{"n_experts": 192, "moe_layers": [2, 3, 4, 5, 6, 7, 8], "router_logit_norm": 1.0, "head_dim": 64, "rope_fraction": 0.5, "qk_norm": false, "attn_scale": 0.125, "tie_embeddings": false, "init_std_o": 0.0, "init_std_down": 0.0, "schedule": "wsd", "decay_fraction": 0.427, "decay_shape": "linear", "seq_len": 256, "steps": 6566}
Below are experts of layer 5 (counted from 0) of a mixture-of-experts language model. Rows are named gate (a neuron's input weights, with its number), up (a neuron's input weights, with its number) and show model dimensions 0-191. Each number is 128 + 24 x the weight over its row's rms, rounded and kept within 0 to 255. Numbers have three digits each.
Before each expert's rows: a language model's description of what the expert responds to. This comes from a sample of Wikipedia text that the model never trained on.

# expert 25
It responds to: Pieces and words inside quoted song or work titles and dialogue-like phrases: Your, You, I Should've, contractions like isn't, exclamation marks.
gate0:180170152119133177122136086106178116105127107148090131084142177142131091081155119105148145111123162120094101131127146139110111147130121140127146146145063142072156112166095121130156101158099094135106146117133111106127141112129122146103094117124115142140149135127136104161131125128087102125092136088180125156152164126127157126145116086119120111096130152119133163110094141130130078103120150106117117107113118157116122097111148149168128102110150126225119123159096126154152117122129155136132133107139117131188158140138139165147130124125112126102109101120105117124138120116115106098
up0:099112092139113101141118169152113118133092116136170139158132073128103121123142117137090112113155092135156137116147141076117146124117140128143092103142165119187115174144134120143110130118143132108141106125105110135122078102111081103148138159104147148099091128117113137138097129126120125138140134158084116101139103138108135120126149168138164141169105116122148129125148081117106133130138089170137122132146164078100077154101076132103100150163131112046166113118144117108131124124171102153124145150162098138070142133132137074121118123137126108150140164135089141138113121139128151146

# expert 13
It responds to: Capitalized words inside song, album and film titles, especially pronouns and function words: Give Me, Love Me, What About.
gate0:163122110129160161123138081133132139140117119118133057113120158103167155120141070142130131096106099117141104122139102115103146143085160177124125150170079112119124110139135082119149124094137079118194167176139143110119097158135129110139111137120143133133145141131134123147124176114122136101124111090119110149145119106066136101119125117123134147105132101103122138126115092114173148134137143134123136111128139121125107099157097123174141142126138107099123130092080137109148078124135140167121120105161136202154097159129198122122115095122129094142136142135111119146138124140118134086
up0:153103097138144146120141147125131120127144130070132083118116147116140154099124075090151152126113135132125097120146134151136133134061142150137120157121088138103128141115090123133128107126168085129136131133133118120121120127115151094121127096148151120125105135124160065121116153105148157136135156119122113184158130111068184113095127111146154117136155155121154174124103101100135139129083134116163132109102150135090089096146122101121171135085128164117111150115078157094142093084113137156140142087144142169153127150129182122137119082113109086153115149142106091163129117113135135121

# expert 21
It responds to: Middle and end pieces of non-English names, often Nordic, German or Slavic, with umlauts and ø/å, e.g. Wärtsilä, Kirkegård, Mönchengladbach.
gate1:138138156131123159112140093114099125113155129186129142136129120151131127095103115120141114130095128123173100120149147116172096119102101140118141090098159068093091125116136157117124147090118117112134131109145134117124118147171079095131096179177113110179108081154140096119136107136140109078133138119129142101144116160126107088128101111168168145102141139118100103171111082093147155130133125059139130146145129133141186144131116103125119098117112132146133141114180159148101111104127135088133156099125135186133088105134147136129081147117134150116120130143112150144136166111138122137
up1:129121131144090126134141158105122110138151134109138130114137104098153154133117172121100130127129138123092132141102141089158177115131123110126157128101165177102116109123102100088090098122098098088122151127147153144141153108145144113129088157136146108082135125139156157143106086186142106090069120115126127123121140108150125097125143143140123198175161171081094107119123140156130121097150120091114106150110109142120134093146134147119154150092168124128127146107095177137166152117142129145156160122124107167156126152150097133146101148115121109154110115136102135116093173154182117142

# expert 50
It responds to: Pieces inside Spanish, Portuguese or Slavic names, like z in Velázquez, á in González, do in Romualdo, José.
gate1:080139164129115114144144107119184115114095104087129146131092156097109156126118135187179130101105106107183158149155118143156145121097151126131087125106159131142126110182129127125161132136112134134110148136150125107150135156090138126168158141118135160110159120163144154106164148098139146142132110138101196110135109083118121110125101153136128079150097153113128159139166120096148134136112102154156143141154133154165134173132109139127140117077103064108124081116163146112124132112098120149117094152116137152119131121169164109124118161141127116110124118129146179141119108129157131137
up1:208134112104115166076155166143093119135158130112138158133092091128135132114151131144116132171121157143107181132075121123117141091185141121152130162121117147145151099118132155110078095122142072099129101137087136136110151134185145107124121109129132130116093123097138120109153100131105115141139118101133099099125111151120100145152119154152094163110135137181132121136113144147091126127117148119122133140089109126142136120126167132137123098176151151105117174109086093153097159141114097133117129150131113116141110155108098168122080114129143147146116137131135146140145143083084140089

# expert 36
It responds to: Commas, dashes and linking words joining phrases in lists and bios, especially the dash in Gold medal – first place.
gate0:168164103132157109149103131118108121140170132151125131132096140141130111095172106124141121125116100103113125114157110131151164163113143085154137082123120102136145177109098145158127149118118114128120155119132181118123116134105121176161153149197093120108098170134132118153101097109155112138159097128150128135141122102146118118095151145150076091113140165104105137126154130126156143110137168190106114150116118091121118135112118090164129181132125113106128127097164146164103141137120119125140069104102139167140134166110126140119143182159124185159111146112142134122094122126113115155
up0:110138127138096163136143145119123121152159155155100158134110114159112085154116099115133114125162138141130132113165086107104105144130134134161076138115107135115142144101109118164148176134150132087146117112093110118132147124172132141165127132186121154093123148138095091165125154104179091117171134143110114141124144137131098153166158124091082133123136132106144144141184129172178152126158139149153080111109127128091130114086143118093177139174151119122128106138151108114138112115123134124119087124136103146151154171120087147082105151104144133138114150121098148140087131077141130141

# expert 52
It responds to: Coordinating words and list commas joining items or clauses: and, or, but, while, as in wife and two sons.
gate0:135095107132139117136139144151131123121169117115143138106116106136146150157091140084128147097130135131121109135125150080083142190094140161134085093122148102106129115147163117111105134133158123132110170113134120102091105132142155124100128144093107155150101111072139138102104155105126128087142100112164165134118128098171186085135143120145150125154141117111113135117095138107148131116124130178132161143100147149158149110104129121164091101129078080111122118131141109102136125154105123185156150128155114176154149158103177117162128115179125125115138139183132121124151161120099115117
up0:133148182093102136091129132112130148121094135133101118139127135130088100106156113141143119151091093142158147120125094162156113076143126117149145153144103159159097145136118151123125154078123149103103121129151134131141126103092082132135068093155144113127145151180096120139141099186121116134137144153105096131146107147105111163147111105152137134089110138147145123117148122163106120130140112108170113141174100096090114146144128121117182134128184140140101150141105159128117101105154127090130069107107172081119134123135104119079119102093147129137124122101102157114101091119132151138

# expert 9
It responds to: Common nouns and word endings for places, institutions, history and conflict, especially War in World War II, village, Museum, diocese.
gate0:099138097120128095101136128148093159138099126132099119126131145142122121103139168171102170133110113070144130136138132057174148137131134147113125082164153123183091127185155098135126168109107085124099106151127153121129169154096130130167117106089075108144185152163140115128080122153148120164110135121162114147137135146092109114094143125134131166149125104116127143127114136155157138165163126160113115152141096128125107135114142147130116130134124107164134123140150149102117117090145151120098161134134112100084118128120148090139139156135160144110054103132111112145129142115114123146
up0:100114128127138096140138123120082118130130102090119091120133150159104141102125130176081168132120117090167135125137114089152144115157126121122140107139162117170110115200139122131128152151134101155112089130115145105147173189124114109159108117118064108169165144144125138136092132163165117170120120134147138144124154128125119129070153137114117153129132100120146157117099135142176149132136149157122114158132127105123124138135107110094092100156114156168110127135157140106095092090153131100109152170123104080092120106116127063122138140139145157115076116155130116154112127131149127142

# expert 3
It responds to: Word-initial fragments of proper names and words, often capitalized, like Gu, Lu, Wa, Al-bu-ms, Hel-mu-t, in credits and discographies.
gate1:104142181141129136122103138141140139139157156176128169149135115135184158136142117103125136092138143155078107119093159145159152156139128165096145104117129148108119082144120086152108106152131130114152100121156135105112135176107107103138141173121126146139158138132163142103121135147119169125120135067122111150102142165143093120113086118131129101113143147163126126125145179159098150133175143116127151130113109125104151074111109087123136160146097102128125101103096120147093105133110105118123138105077104124150105118154151139111105171111114129185175094098113115149117125112159144166
up1:117108146134183158102152133111146144125124127119106126125098093131150127153127167158139095146163132106118118128107138153100154134114094193120153146104138103163130155158111119108124153100113153100115148126089153107109117145088129116115155095109112103175152126110095164134139143123148160129157101093099123139141126133116111105130089130152185133129102144135094121096114134064135102138132151090108119037132148154120105120137105151154168126155144125100121101107158168125111152137117128098104126131097120099153149100139108127196132196150124154131168119147127123143136131132100119116

# expert 51
It responds to: Numbers, months, ages and time words after on, at, in, like at age, at all, According, Later, election day.
gate0:128117075132118092128154144132103131104142124133098132120132090127089130090132104115204119147141139146111148144110126110123125117058123150149151138137134108111142089161146155135125159099150142100112147099145101091133158104068131102103112112094128127113123106135135155115124122135061108130123088113130138139109090111148115126119115118140118108141112117144132107142098156138120161096123175083125104120150186125142173148147157155152149113135166141110160102114132126139141089156166110178120123107127113107099103109174136126169103085152151135075124122148114170126185142125104125114
up0:115151087112108099110133138124101121102163134152086156144154123124130119119120126085180147134158127155145172136148138121124091119078121164177148103144117099118122100176117147138141131145126135094103128064122110088113123088100154081113128097130135124108143059115122130107131087111073129129143107082118119133115082114157119164116138131145101114157121100116118163155121167138137137109141197114115127129150170126157149141141139127146130127103149148155136116134113103148124094160147093136112109151142112121099103120177135123172139096102150138063134115117129145110129106156097138116

# expert 12
It responds to: Short consonant-vowel pieces inside words, often after de/re prefixes or in French-like text: de-te-cting, re-ha-sh, cor-te-x, ve-terinary.
gate1:119145127104090131105131096139157146133128131117137148125160119162141134111123124084159098150183135153148120101125126127126136166125121070142149118123139119119146113108108131069145124103176130162126158115101125142180104123114133119172151095146154155144157076152118100141158114064113127153074128138127121114126137143111116083126116117139103133124142097109128140096160140079139131129130187096102138174103149152093137088128141188152153111158158090188109129140141126142132119094131147111100116152113152145133110141107107166169137131150116153131114109137118175122131162085108121141
up1:105145138072138102105137133139139112154149119187107106159085138109127123107126132076135121118091095114113112133136192087167122118180156134138100140112147113135147121161155159097111123111096148121147098139140130172170128137176138123103121140113085116135101125140104162163148131091106079127131098146100146144121153147141101101103112127091102123108127132148150148087138099131131143119091107125104131114152097141143079149125155119106085151124104124143114169194164114121147086112101090122120119111117121185156121139124109149138145136150143126140155148124145100130107144076095145120

# expert 26
It responds to: Short mid-word syllables like ho, fo, sha, especially ho in ashore in shipwreck lists, plus Scunthorpe and Swinhoe.
gate0:138141130117184142139144168144159142084124127120140119120100107122119133101153132085095145175107161131177153150136153096168118106147105124089123132119141109131148148156111119150103144108162130118181130109144088105132083154091168085096095105133123148161114108136113161155161073153137096132120118135111114127164128122155162139118155154125126111145117129138086137184157127142129133110145131110167123143075142135153164114136152156100120158173138138139112130137144112151131111154150112102154139143066105136112097135091119138110118112140108122112116122087100157134143127119167183079
up0:103113147154108102134161139156144151132099153090111141121150112107128162148126130138129166145123150190101132147123108141172166069101149172132092151141129088102131122144134095095123119080161133128096112094133117124139091163123164172146154109162118135119145160124120099135167107139183113184146130072117105124130091130159152108180168095129130124141133125133113125110128182134103152124160126126113131173107120123142141108123164090116129105117139123142103101101130143127137141143106172112112108096147074105166154126103132147132146142117117116141142121120116175137090155126150088133